Below are experts of layer 5 (counted from 0) of a mixture-of-experts language model. Rows are named router (the router's row for the expert), gate (a neuron's input weights, with its number), up (a neuron's input weights, with its number) and show model dimensions 0-255. Each number is 500 + 25 x the weight over its row's rms, rounded and kept within 0 to 999. Numbers have three digits each.
Before each expert's rows: "comes after" lists some tokens at least twice as common just before its tokens as in all text. This comes from a sample of Wikipedia text that the model never trained on. Tokens count by the router's weight.

# expert 2
comes after: "\n", ".", "==", " =", ")", " =="
router:477490531462507490514487487489471530496518496503474502516492448497471507544505500462462502487528491516478495501512504500513488512490516446459507547483470536507510519507503518521491475495487502508485446490429468521546453488511509491475471510496457488498479453491478527512510514522499551570470505506489485468514496478506486425489474512513509474525474514567491517576502502511500519506512520514501522560504487533505517467544492519465503505449494476500531471528474507504505492526504513484550494478486462519506502497498503514530474507519492499552515498459565509521551519479485463493496485472482489485481515506502536529544491494545464476464488523445506528504477539499479510509475495464519492527496459521496494524513536517499502503511518505520533482503523459533496482494556492
gate0:489487495483511506518506496530472541418490515549469508463509492471537533501458512464486525477505515477455481508494498532473506507484502497537497487512457571499457475507518540508540550507472514506493521512491475496507485452504516519496481481525490500522464531477479527505546518489480502517504470466487463520476488497493497472536531495493490487526487496478477527485486513466502517531520499512522486499507525497504535515528542492484464484460493509510520442539455537455530513507508491504496504479478531508502506539517438466498495524460498499551511521507504540531467513471520530473506475475530514500525465495512542530531499522508510460521492498488501526500474516502443510485452524484477490484476509517567487503492491500442543524508521495490466471447489480529473495493554488
up0:503531497489506493477438500512503533511537462490492520521494507491473492486556509497549465516476515505503527456464523508536500517465495543550512490501511467511510520467469492547492506500522460507527480445512477467502542459514503483489522541482502495528497508476502506521487521550504492489507500469538539529475506509486469487491523576514489486470510502525465482499513539544512494495513456514523546488466516500489500468490482506493491495512546506520496494498578527491501526477458486482512497470479486518491493481503487490477488539511484539467557505505499506472475496497476529489472519530504518502509498510500514443462520531537483475500475493483461493527504461495505498506488478500519463457496484493482540475497532509524484581456495528475506490546562542464479479511509514
gate1:529474510513496475493530482485463512515519502512460539475493493470466508511451502507493512521530510507519484496518527461499463479496553509510507516460511495524501515499551464446467484519492503502487490535486548479530517502490502532503482502476530457518503456522501493510514497426474530484514567517522501483519500527485500449465487473487466522483484536494472482507500492457521484469454483532457451469487485508501490464536485494482496513502494560524534512462498453485496483537481485464514453515474476505492533529492487515481490490487514515489513484477481479467485466496490500518542517456474482509576517518473522501520496460485496537550505481528490518497490506471452513472444487512500463468484487547490478512459502506525483488485517532479513480524501454464457514508503496
up1:476531490492511492492475462457510494495478536472494520515478533530503520506497488503533495484465464518480515483530485460478518504485506512453496456524547513477472501490478461482528492543514516533527506459535428519483495556515529509525509520475491486478482541489534534465493456559518503537483471497518470521486540501515488490492515469525463462559535465520532522520517457524472488514488495522504518485519523465494516503506509493505476476430505474463440531538503483494495481497538498476521547511534505497495452499503518499490508492473500519485539527523464485500503470505501505459504457489487493489454468467470447542505474538517480503517522494526512492506498468496457498479508526504483501520447508522479518485502506472514516469485524480477491480557494517508533506529471516
gate2:512506540518528522527476470484533453485518496494467482471516515518514543553507522553517461541537536516557531523505529547531524526504466473481466533456550475522474471538481528472500476520505497475522493556500482502469499492471482506538466504491514492507535533503525436492432531540541455499483495499503506493518484532484470481470549492522539505515527505516472535503508532488506510500500515452481527509462469528481504516447515501516521443463513471522491525504465514500501493516483524508517529494505489531528535503506463512480484484517454501496509522490505516513493536493494508484489509517512523545470477495530490472486484517470489488492488525535516498499539489531480478521486504494457525491492527519505515497493483470453489493468464463473508461508509540541519502499513499
up2:460498537471497475536489510476459511499513542562497548522514552482504535494482457492500481475470495511498506520509462509489502532510520491500501535528532542444468517532482520471472534506522525507518525485505468509490526504462520458500490524483506477490469509462497524509479527511515465525465489518513500521460478480494490481525471539515487500488512470498468460531463490494549504496553504549496483492509512464512479543464475503504491511437494501482514490521463554484503497440490518529492481498480502523504473492484462502492557554472485521484477545468460480535508552473531466497511543519464500478520516492465510505519488465454479499475463481512533538483473504504493475482491516506485505510532508458504528521485487460506472490519500550500521485504540490507495489467536499
gate3:504471487503485535548493490495492490503512477518485499498522545520493467466548494502498525476489458511511501482523531479540518545494445523456501501491489508524559482518499483477505488491495514511515497489542506530551466493493505508536500509523495488520499517542501550537462503453488524491551545475509522524505488489461517505503537552518507503467545546522492493499484511492460492479488525500490493471505473495534531521465504486537519534507499509505544511534477472530533469510482493549519512464486477491497444510513481485513482505494532503515497478441533498469503489530519477511490486505497521501526468529494558488529553511484515507476510542467496464497545515486480485520470499534546486486573468545512492500516530554454493481473549479518507496488510532510495515483510540
up3:479496493521493472481474496541510472535517534481503542513480511497485472506516481540501515519482508488503510488502481509491483451483527505493468521506515504509457451514496505491525486493496499487490478447507495529449475520500491506494469501518541537429485505487514521497542542534460526509456506501523463480540505472489522478490505510515493495486489516494504476503495459462516523493480539471481457490531525468490462513503461493503498458485483544541484470495534476457495479484536505452549455518545446541510480460498514468485518485495479492496474465534468506564476490492479497482489413513460490486485522555457501506475475558511519461537527475518489469465472513478521496522516457496497511507475516486502482483530506506546492521510466495507487512524475477503508479493518491
gate4:540528460528501487510483508507465504512497501458482467454502487501523515500456510494481519520499474511558538503505499517446493470458499493469512491510510499535466468542491474489518506515447446515468516529503500501487476521479503474495494510517521561511503553471518499529463566504489480519534508482464571492502466510457535447475511538468494492508449549489455498519529491460536472502526489475474548482504502483494489513552500474471464485555478498503479480536510484539507534485514518503528492518470506484503505506458516506512472520507484525505504535533518511495522510476517492524521478502492499496503504477490540528487469478505485415522488469487536475469508517518498517485496490475457513473543498522492506496528487464511474502517516537495505504490526538516519487536500512
up4:504485525484490485526520477485522484519467503535495453517533479445528506526466567574522513545486496503494461512493493531511493493471475488511475504480476532492479521476527503494478530509531506487505545490459490501505548507493484546522489474516470538493483503501470480535541488564490498549516515518479532537490475515527490508502523494501524515539469501525499477472513528459531529483478474507491519557487495506506521460544525501497477496505475497490520525513522442526499492481447461534480499558524513523559487481487524481527493477500497508498465505514449491449520485521509501520477476515500533488521471496513485542494527486518462547474542508521485476519540511496513520453503478518548499495512479451505506535506531503499487520496473499506471457459525527519517502483496519
gate5:508494516488519485534517510477500527527465493519475504448495486535480446511530457487506511486478517471528515456502485500473489450534522537460510529494512513495455499502546442484482491496514491542449438497498485515474509566504535500499497506485522520465499484551517495475520525510519479514488494526554542463486512496512534525514496468500491528506546455520492478481548477470502513468492530523500520535508502484438503495543522472475488508563453499508482505484527487495484501506485543537496504501479464556493539490494500522515494509488485521475517502524515481515466491471463511462496529480472551472503517517489537480479525494471479466500482515414504528480518510522467480497492461516499502504488501503494508492471451506496502495489535504508500520519469479500486513460493448
up5:495505471502504478528510512519514501516486534481481491492506501532505509572478483519520473501543495470494501528477509492507480508518494425515496516494544491461490493508533457557483494497453497502524516499485501499461516482488484529483504514492471548534528511507502486512448463490502458520476508479494570505527494488482540521514481501497469494506473537516471489451519493461542526488518470515504517540478436496494482481529536507517478488491533497525462518504516481459466472489477531497507508547490490534521518514469507511526483440498510502541471473478482469497491466478506471475509537501461514470550495512525525465507517516491520506495530551530513490455524474497514495507531528494524497488497558510499531509486517491502499500466532494543492531505538459593479477508483503

# expert 11
comes after: " |", "|", ":", ";", " /", " $"
router:529563515519507481481515505522491479502491478467529529494463501465478500494521466457485479498485485503511463501471518508508554531527498487523482529465532516493466526588493483473541511496547538521519528496508494531476513526523474473523468486508508551484477533498512524483511494552471509473496533528566508491457497517515523495551519492482479508510519523504493494519507489489484481461546503486502478487556545478461537557470537476463507477491498511491502526491491467486516504489527452531512517558523495477533481502506481480455507500483511483502469494561470540547530521521516510522488476477475504507442483465496541503506533518515466495532505504501506487497536526490524501529527511536489497474479507526507502508547488526516489485518478488530488498473549493493477500483500482
gate0:539546485478529508484498515487447466476461530491491512538498559473493496498500500511497497501486509479526523510483491520495467502489493474531538489506527539452520471520437491494472510529537494492517511544530520492514550476511479504569471500506485487535491512474549461499521535508553488494472467469533489528498496524515533518493525514499502477510479504527519531520468490455527516484523464510493464486525531482499524538514559488502480477553489525486515525439453497515520541514500504536467513528512520476535495519540519516444503502491532428471497509520506518474507474497502499527514489528507502531500467516510552484465540470472483455510499495539506486542508468495466512482483504497451507494498507478499523453487493501495526509517510486523477469481477501482485535481472490
up0:507512509509505479505531479490482491479492497530501511484492504532517481516495490522508488495502511437532504482480478495552444519471451456469514476483542460460519511445486466505487510527508516502520520531510486497487499511527463495488510529521486513489489483448496436504496501560522504501457466509490510505491554463464494515516538488489491486480456537539486520516530519469472493527507506520550483475491478486477491535483522450521518476492499511491536513531459440473506493493510548494489574507498514525480511518520507492471501516504500492503556461502475523509496554518493511481466500509520510488479493482498528474502484479552440515498535501503484517543553508505543500501481473506440503482505541523534521481518483535480505497492477534472502437511507500512544506530496475
gate1:505501523503479507506463499550465468533476480485537499505501495459493475497460520491491506483528481505483506501504516476523523506472504495521460516529535499495498512507499526480509514509507480469508508500459445525495525517553499484532501527521524469499520568558475458497498443533521541480551493473480437505490496556506505475506478471478507505554479489473478490484489481537501483495495504470467493533484543536525516487513493497523529513541493436475522459476449476515469547517480456491537492507525514510481478529485521467472516498473492476489470513479525500460510478525536494497477489519502466502507504544500490486515518489435493506536520508530509516474485470475458523478511524517521547532546479511500518487477462488519458554498490551529506485496538491500490513485496483
up1:490527464495545500521498483484454493475514525472508486490453507509535458520493497508521529447523443514531472456534505489534543514480530484543542521504535513485507520480494493537552483479551505501532511487492514499536488510444501482537517503501515499462489504518476510534482493542489516460526489513492476490476518520492477517521500500487514526505505522449501485489483549500489446555509539456516502473482497475476501522505471508500523485499458490511472483487483463464463500475501484482476534455485502483451504498494500522450540509475534522491460513468469521501479491495468492494547479445469466494524498486481502470527484507471529512516501520524503489491507513507529544518471471538514527494505467496496500522499532488505482482478508513470512509434551457437478481499525528
gate2:497470481483470525486508508463509502448516548496532506486520504479492496485504552546495492468510479491544488508465486502500510494478522510476488511458470484519520471508501499509489510529477540528446530528457487502536491507476527512496533489525476524461493472518530516501504498488524448537504512493510474485456486501456505503544509500531483511513507485484469539478543529528473507487505508569485493489532524466506537473515490507519492542550567499450540552541484519504508541479473482514523520532492490491496505503486465425508461532518440488470456489462525487508478526497497458487481459450500444467512489489488489531514494488510479478519526503532484526510472507511495483536450484456526485483519490502529511510483539518516507469502485490502528478498504511501492490465477505
up2:529509561538534536498555486535495504489485503508501477507533532518509514496452498473526494505465496496518519483515443495494480471477504577485482484493487539515494483506473490462507485504526531475533506504479486453465515475511445535499518474525480501501483466488480479529502479508506514505492476519466514498469491576511498483517506483500467481516522493537521542468475487540498491509489441517464537499518469505485443500515454475504489460448496458518499484510521523554469509541509513502481488511519521519433543500529496489513515534505490488522491527493491505460478495512517560510521532457480488502520483495547485533466528445539498485529518465499503489505451526494523530499504474512496536535474497525524512494531507491496483506496486542488481503512493515514501508457513537
gate3:536521533484471458474508504526519483562511524527531530572525493484429517480522506514482568502494500490498498510458483517503479524491474526517481481492519566528513489465458500466523530490498509463494489477492498522479516469445485476500496508513455528521524479472445541494475498510501494489486474488507478521523489505505514530501496551461486437516484481479477518459503513531498519504513494511470448533537491530480465508497522500477483501455533491495548480513491509514478499521506490500531531503521509473493507489527491501512532496480504521470458486458494498507524515478474521514512472493520471483512500496467505528517524465475512523513557553529485512474466522533488506556511512504523465543449532505479507498517511522518502503514513535489506502496463498497449489515547455
up3:480498485502507526521506513474454525445516423474543511508483498486482477488485546519475514503503501529428540519535475478503526516456490515507536488511517483524533495524434514496542494456485518499500492497480494490527481512514504466502502491502521526509495495514507485470538498471485453508526475464523504502498536517507486515478533497472510532494489463542491458500543498466489476517493452478445509478523471491540477498498513487480524500512479495536528539541521486515510517495495559478491458492444557530470501519474516500465517500458529473495484530478481475460490529522530508472510548480507481519510499488528485469452500494505439485461531522501510469519475504490490491483499492520501461458506502487491511491521474478497455510463515452499534501537498462516507472538501488
gate4:526477487461479485474467540556512486501539522520520520473517509490481525507485497509514525540511483505487512498511514497493545526494528485472486531478511525482482481489494499532511499460500483509461463517512451513483479560469490466448527485506479492470445546525506499497519472488483498478497503512443522497511446475483529524505533523504502517501536508505506525513492457503520549471513495503467532515480498472530482485539505523456465494529471507490511511478501462521478539567487523547475546530530503490519478502493522499504437537548472509516486520520506475491514529511515533500513468467466479499490490463480473527527494540490497529500537493517512480474503480460443477533513519442540510523518468536543476514471539491532490519499480547490470520503478525502502498493522508
up4:484520480524486516515525487531523518495469499532523503488549471548519466490545482525513466494545516513449507482519463533521493455501472527499505459509479516519499514519464513496500501474476523458478516499496560465483487547512487515542466480549477511496529469508554562491465514499491499557545501484500421504507519451489467521490485491457477526484459494531492531526495533487520508492507515507528466467522475525496533503517505503515460515487516467476518495509459538483556478452483498495494453502445481522507488480510500511488501506538500511504507509511473495526500476521460509466501494523511511500514474507507478493477504465476500509541523490504486483528451472486541500496534494491439476536505530533510523498498525442470505476503468474500500476485458494531507493488512497
gate5:536539516466525478487540450484472473512490541537536510504526461486518518489506497450487483442506484504553446544501498511471538483476490479495423477449523520504509538496504515487504499523516468520539551501548515524472522496485508488497493490498434490497486502502521467484474485481562477521549537478534464500497505480469462499467499546499514486477524523483519500509502488518537516494515494522514516481493467513506479456524516501486519489502475487534497537535474544508483521528499501474508498486484513523492493509504510522524503504493546470504503525468484472499522486496532551493487439520470496487550511490483554498506513472497482490512488484533478492513488487490504503506532568512491514522450474469483499479476522505551512506504517515494518496462509527536483504529536451
up5:503455480501485543495478515494503518506510486511474489519522527511512519506468511503509487516504456492498542542472484582488495502488473507491487512480470486528549488494490457504509500450522439460497487467468496483481510542490428509517509419510520477500490451530495493493434539485486490495476492475513501521498495541475488480496521488456482509466542505463505481518447529514519509479492528453495500464483500511497491450518481501491502495524496470504555467489451535523515537498472529528498539503474448482497539468462494500515492484492509492471503481494512536493470493519485502523478505495496431501487515529481502517493516513485503504479521522504446489467462505513492496542471496503478473487499511497529568480533475540497503499501482523481467515528513531499479493541534524

# expert 7
comes after: "\n", " ", " 0", ")", " is", " 1"
router:507528483495518524485476489496488512492545519487513493500490504477516527576544475457484475481499492501504483543514506504502477504467492500489512481459490414484498477487528503525494516540511516495459534498482487451508469477475485486498487503469492551494480528491502501473535487487501544511439461462476488501521497517510504530492544465503493522474493509525506523500516500493439540527487515493509489491508521480552509535494483465505464529501497440506526454490525484535484493458500543530486453517498511482472542458472456484492473505500531480480508453513495557534500554497485489507495474499513504501504519528496508479512490461513516519497478530491514476473564440488537505528469513481501474525488531480511499477501500485565491510486526496485510466510489483489474431503469499
gate0:485495506486519506523505546466480512499480519543486487555549485504477497555450468511529510544479490472517483474479533480484494536520509477536509496503527498514501559460447505518522498526491482504492482517505467514552487490498535527449512504493521510486484505537478546487510510476531521499502481526499477538493510465433522535495517457454491532447495472493469528501532467496529464533544506496468460528518524505486509481503450474516548494529524466518510534511516497483460476449506465495504539466522471494532529505546504508520519522504517484493518514476461539487461487502513518506521465517505499483522530494508496503459501541513522502506514508444480534530516495516501506522511497496518514532521516483470456499520483513500524441468510515534508484456514501528509508536519477
up0:496472500485530462504464486483501558488535442496494505484505486493501482499476545530494490528482515500463520487499502537479476499519470472505441481522463480505489483532497523498479489502476538516503528548521524511485521515458511490515492522468490478500529502510487512534444537492519495425469487517484480489526540503490495463524451523484526496485459558488511511527495521549492486474505461490528513444546475520538485527490507538533543521485486527444455444487553498533505495527513518489515488475462504481494500506501521503455519490488536529462470487510509518537496524477484462512464489495514522465463491450512522512517471525534512531468501515515501532484531511473481526516467468504492488461520511546487495514475527510511489482489518475502462503510508499454509499493490457
gate1:488490514478503473509486529516461485467452519493556521494499509565455510472510520555490528484495533512545469519522485478514472490475492484446530509486514481485502478485505510511496474493484509487509497507499528493490505519514521494518487474513509506509513534518519465537520498502545473452484470491497490495502510507481522521521493477470538498455474461478527556496486500488449522524527511506507491485508481501473494532477489542501498543487542478512500479529475496509519504500533494560527462493492457501475484504484515472517512489524510509489495473551524489546510599504526463509489490496482528512539470494475510456479510556529484543500498482420527459542571478490498526509527510481462488483530499508531502506520511522475504543527494474511499488479517548523486529497485506
up1:481508483491483495484444541536458499527490497523505520480478558488487510505485480546502535509504511547516535515491525505528488529500468518524542500452537498509547485469492522460509481495481483489519492528447459454515524478475507508532481492513505520486508523461494473476482550504492472498532510486462511495478508481465495514458505490503496522537482456494511496488479486532484521465474473518513524528462529484486524483522494499477478506507490479486465490504460514457464488515482515504507461505500527491485542509477541484486498508548497471550510471505479539556511506534458499465488456476487504517533526512494541502483508480538479588478538512444481519486519493546491520501521496506499488475515476512495472503505514507454498503488557525535514447497483527494507452477503537
gate2:509509528503490493487559524547512486471458501507494497533520496449500492563522507536509475448502534488535479500545535519470489523516517478509481517525481508529447509493504513538489518458470471546526464500516502501489486453482474502488479440496508487444530487496506487516460530526472530522511494500548518535487534464483531531484497509497482519455521507539508458513481466508499559577511487487517512509498515508495476470499464459500490463465493507494497473473485470500512500476501504513526491496493507528491477484539520499523490513464548474537504464479470488492553500485470521532490494513506524488555489503475478505463464532517468505508472536517475469499507515466541474535470514518470489534458500483486475480522542473528488514517504498531490470479526500524505500497507520
up2:489508539502513466498504473534492487504491486478551523509510478491450499541499505520496462467473479487542519487558492512513504495477487506511503503525503466520489494524510520505509468479502553529476481527514548498524516505483489485485481480528504510528466533497481490487481515471490510470494504477535486503506539494473548498499496451473485484455455507543482448508535510532481481509568447511514520485535536510503458484492479479485469536469498530508483459458539480512509466488493505517450522520501504518506569483488479493496528479474503454557559526505478453472498496542507504511550518494518493519498508473511492485484482501458505552518493529537480470510516492511550491526503531446514527450459511493502469474511510479513485505525502490499525470473495530467462511539489498
gate3:546537506528505486529501533508516469511519481479536529558497519464490508512488469492496504479504503513531531469530506536508515477420527468493459484538543467472509492482512499491454464522514476546531489495556506495546556488522534497478525531519481479480551539465527488498509499530510480475504533487496533483527513516510496499460522530510531525499493493456526522485515472509485480521519492508483508495519506505480504467423492492530517525522515445444480490539524509518464516498519477465502480498476508453527441490467506504492523524469527485474505468467480491556521506522524497495519527482499492503539476531494499503513493496504544500513489524513486498494532483518510517472526486458484532459496511522489475476517493496478498514500487466483445470477519519513463458489475532
up3:458483538517523494486488455513482508471507540528523472485511470509527519485523515470499470467478440516504524490487501489482500487518483520497494489502467503550494521502565518533516518518501503552511486490508484481497466520488519508499489461514515476519501489476511476468507470546502522495493437515465479494468490504490438512506496493480506483434515493437505454477462524555497496510493477489534528522509460548469479518499519510506534475500512522494483501469484445477521530503536502506495509483496459493505468472495523493491490478536479521550530513535493498528466491445548511466500478547480498478513538482546513533480524492478527537550540507489551474514534515506460473499525476510476448518511522470473537499483499474513502484528494500485478513472502510469470506481473466
gate4:511500508463540486515481502490481480523451563505495546531461499486524497501496537484465478504504551520482524520497490490477528501509444523489493498534480473478514487481493516474484496504481511508527491479463531493487471492476539489485516531499520498481506496489497462485526503476480511518496474467503518549531466525512512521532529519498487546550458492540501517513500487494476479518488490502475487505529536484503484515503489560479504463487529543526505489503490466495463547497502557534464494503490515455457532488491453463475469502504518507477512526499526477511512539478471559504552503503517466529527498512438519445547463486452543474504474515505544494492502516493468531509473508492514494526510496443493501486538529498499529476519510525502471497480496507512410479512497499
up4:445500524483490492527498529481470500505495570470487517530514531505500486510551478470490491498514521530449509459514468509496490502514478479484493505468526505473518481489497516500525498504495526538562516468488507508529503516476469501472473502495489538508512466487493445518467475567491489541489528503558493541522507474506530505517540504514468508551538475517457484477502492538476505509483514499466456533536515463502512511536520505507509491479512468514541469500498518488494510488500513504507540445539468481464524464485544507440501492508493507506488467475534512506506536475540565497537490516512487534495531460478486499514470499496562508504470504484518506492442534481513486507495490531538501498505513523496498474496528497472494487472539520472449469477484525529460499455495494
gate5:505523500534484463489465463465480508466505501500529462516505546431451522449481483475526504545493524471466519524515533514526489500533523508510507503477495476497482530471467510508468502491487518502518513483492478546533502512446514526503539496518476484467487465488489473493529523517492538505526527547496483524473515486520480519458491475523519514504505505506502507485515519467513516492506510440471523484522517519502488521473494515497489532497483495486447449448468484519541495486509479459543505446468462491521532516511525523505501525503484505527539530508505500478538538470478494504486503504511495465503516514496552525495422474471530490512525520543495520484463492511502522463540496514508434542494501447481489498513488505490513473493436477539500449512500496484498510488507537
up5:493500451505492508466518514499460500444496513484505475471535522519525502498482547469492494505481527466472490470522511464517420507541501531528540495490503533509556475529530510514495500468504516493439525478538471496460470446473517483500509527494520501450503481497498533536493508527499481562524517557529489502435493507536502533496489475474473524509472501516467497497472477486516514508522449520479460496485514526493484482476478492492498569523502485508456472468536508535530489501521500517515517446485453466518486528522464516461525510519518511490518496501484481491499498449481521511474509513490519517516531506490510505516478483518489501478519503505489494522487546528511538462513496496529477497469498465489527490455471545501494482557478483521493500543494502530452503514513505

# expert 3
comes after: "\n", " of", " in", "s", "ed", " at"
router:509496511523460561522506516550515523517529504482502489504502529474500513529482519500516521516499506458559485487527471520522522532463522538514448464495559499547447504504479553457502483483538504488478508502524534520458533549554510463491465518516542510513454506501506522505497493524533503538495482517488466485516503499481504503498499483528471553544492526517526504509435487496498496497470485492506499496531510511492501505523520481523452505527478482516478488498483508468508476490486475509523498499557514529486510541512550493507495490492495507461477465516487538502529503491453510500499457522540483493518513487479513510466515497492520444508538511528472454469475502522533524480549474531484518471527502526476479490536477497472476511434520517492512524477490498469487482464513547
gate0:545498505545505540503506501521492529480546508512502519508497485535502522501412521507518478543481498473490473543558466490483517489437507509504545499525501439494543489513492533483507549472534507486518559504532509502484503509528532494515504499445538505536510465511508547488490519488484503470479502506511509495522474522507461495490471510492506503504518496486487502487512541501488566527512519502517496464552501491536525510535531532513462500469460500491511513516484520508478541502511545484508524529477463462505495504568500497474506484456495458506471481479526495493475498475535496487509520460515478473545485487522502480466490499517546465494501546513484515521477494475501533535497538499529483493441480501472491462475528498497505458485485511501485500539483439478491490511520497
up0:517532546496453482504508506449492521519526496538457485489491515491528512558506510470504530502516532515503481499491508517513475516485511525537485508519503510492514550484499498483506534524466512499503502496467506476487527494537504510472454513476490487479501513513533517470508527497506505476464478522510516485495486449540547520539530535546492500475491455529474552481450514456503479515538501503490478462538490476518475560512428514507468473525543498501538533498482470511517544508487470515482493468456483516466496462509493497449538499524528488497505497462523498510498515444514505507563514504502535472488477474501495517497464524459533520512493491524494500477468488539534458507478470538483514492488512502496495493538488449501506474494526436484458476477502514463539512524505491
gate1:560528473484487504487496454481466435502482490487483536466508463479517512516487486504519522499474520487527487463512529510516461495524514508518453510493496522508510484520505503475476522487500496525479478485491475468508469502518540485456481496500487466524522506480533480508504516518498473506470453444492481497530536498531513461534420559500529539507537454456528482508493476464464538525502515513512445498518499482519503524497512518536507535513504511474497544536469486519504490503512468523480497499515523472464498530500459522484496489519530480546455480521519521492530518491473488467478544524514522531501517483490510456467467549538526526529482548499523511499504494497550488552480504466503516460509482490489531506503526488481503494457458493472507481517548546496503487480483509
up1:547478488479475490493487479490486496429493494457494528486486498509502485527490499517551486480535490499503505489524531491510488478505527502497511497498481494529533501477506489465476546511510508517461493535504460465518496477490506471478477455479515528512476463503554460498523518490466499448485481464504497475542524496502525532509493506560495476462535469479556509522511483509536499489483492503489490472510477509481491529516463469516488500534464520466516508552510485503503509457480536510484525468510467515454488519510462492499511544518507491536480540484506513453478525495480547501457507501511475493506543525504548509495539467439492476520536494500485460475479514505491472535505501526481487496468450489461476556486522462526530493546482489442521537519547513467532522485496500
gate2:489515500529478460505500470503473520495477522509514493499505499533493541508492523460483480481533523498451493491532496553483480432507515500527469470497511499484519501509513495497527549519463523491468560468486498495503547491528482553457492518475507502514504506510504489449482485522421481531506486528517505463476460570490468507494514556475538523474512492448501491519487516492477515482499487489486495501517553505509504494493514511492495504493500558477469510482483516575540528500534509533548493493543469491486514459490522497526488513490504475539531490506530518502467528495517531504557460542537476499488510508496498472481515494473491484539475522462493527502499496503484467478514478522486538451490450476467505476478505488513535490502542530486458527492511482490522492482477505
up2:510476505521452525463486502503488488501532482449523475487471464454490524487492501511524499521535485515494485509535515511525562497485508532466454545528518502482511479519502508508513489524490482507515495514495503465476493529514460522517533498562512455500506533528526497497511526462436547515502439526493489456539484484499494481509516496489495519520526471526524472532508531523488515513465530514480482537497525461516494498515498510442524464482500531489480507483491458489507544461494475528444477507460532467495478532518506513497494515461485502499532506525464539455492517481502502483522481537520481534549492485487521457532520533513490531492489547527484466482529464518464488485463528468518541497521488531489545507493525463482510482522523526529515517503509519468495439520503493
gate3:458490494501493489486528538530506493515497503508495514467529515505501480526512510508487491479533487448524514508503515485510512499513537519506493514505466524474522521527524506509511537481488510498464542450531487505469498512492514452476575487481496463502505515493504471502484531508514437518461489509472480505444490523514536537504492478503488510517510510520507498527479528485523446517458435509488535482489506499519464466481480493495502473548511484486474515492455526505481521476479504528523498514533491474535478478488503458465528525480512497521460493514520512561490471576529493512478457504483495496453477494502484505464471461537501526448438480469489502486503495564496519441490492473455498523478541535464504542508470487545528517500492496512500497468519475486536475500508492
up3:468536514536497481497510454479443494517448518468495524544530460527492487493512518484479475514452500478509484530475502508500526484493496526495512532487494505477481564510573520494470501462468468488532480497480532496506499504523479508502470493514556509488480474522477536534503534485511513483474467530475473463536521508480485485488518505505548492510511509523500514493505506502463450496460534538482527537503507525468500509485523491507528512470497512500535511478536523525492532454533521519515525516525510574490497489537488464525466483489507477524513488493549513469532491485513487479468498486489464474534486513486475481483520526517506474538489486475526483463446524535507461520469523504537517468478528457472484489482535504486490483449485537525446465485521495490499515519551497
gate4:510503539476500496494480532529471458546457522502466476519548471524502533524490509513493491470501484511511486481508561495524513520542486480559495471471463465509509517505467543487481501494492476530484498533532520486486497491536463529529504498475490476511469528504449485486481510529518486484523539517534456540502520546525501509455527538466535565508529484483464509493530526481516519461530541499471549524533480475501485478521457524507489501498469502525485491534485481474467460518451513494529513526498521492511537530515471500507502521501497504500503527490513476495500509517440500484508486477469544472491499486520506492502470502474473516513519476518501509463473467479539465527488470500481550460520525507490498478517480524476509525513543529454548461497484517476476479506546516
up4:535491475453480485530510505495521546549461485484516544542536497533520543485522515490489475498498487503546493481501493473492519514528500464509481461439518477505516509529501500485484496485497468501494473493465486492495443466515524462466514475507472547504475518517491464552454510545489532467484490488471489530498482493472504491510512541449477520518499499499460561511508505471488499517512496508496473517481470481494528465456503483502436526513511519521477537470486486455502482513499512495519537500545488474465518493460498492498496524497524497486490517504489518537504498482437489490517489466463532522469494472501508504533515576495490515495535482530516478494463462478528502489508493457487520542467507495531453499497465484504486534474538534503470488481537485538487493545513464
gate5:501548518492539530466484487541510432553492504525465476454519514489497494522516519514493505517509547525529440492475514496516493479499522452510516540487506498480495509510457508484525511540515470542442481481540454503516500518485466521525493528496493466508501505460502503438508505524446498531500495490531458519528506497493508511512497501445516521512518536510475518472513526443504486495547520507493497497529542505513498532507529494492502502532501502529494487522508551534534486492500464534523511534498467511504502526488477549447471490465490489522455497528521525477492501517515493450516494466502533486476523509518520482539459447529496526532510472472515510488511509488521519509490492514472544476500546526523469460493508490517476511482521495456481484504512472458457477455512479
up5:515500488485502507477499509480540481475475544517518455547490506516492531528486500483459478498552521511500498493509514465488492490464474509543504523487479504484468485455472474428516463525502515544511481491494504524524506550497452471541500504480480495519484532484521500497473455504482528537553488516488526493516545531496511532498509451512482532465478532500496466485477518522519527462530462502487533477510487475497484550478502494496551539517508527469482516449503527484511486519482480507488516502467525454484503548553484521469435506538471465485513541520491516507479495490478504480506518487566510489506502504516509505489501505468548482548461474519486512503527490490492523529513512541477500512537492541492523484494475531507542481453520504522491513452506508447514520497474509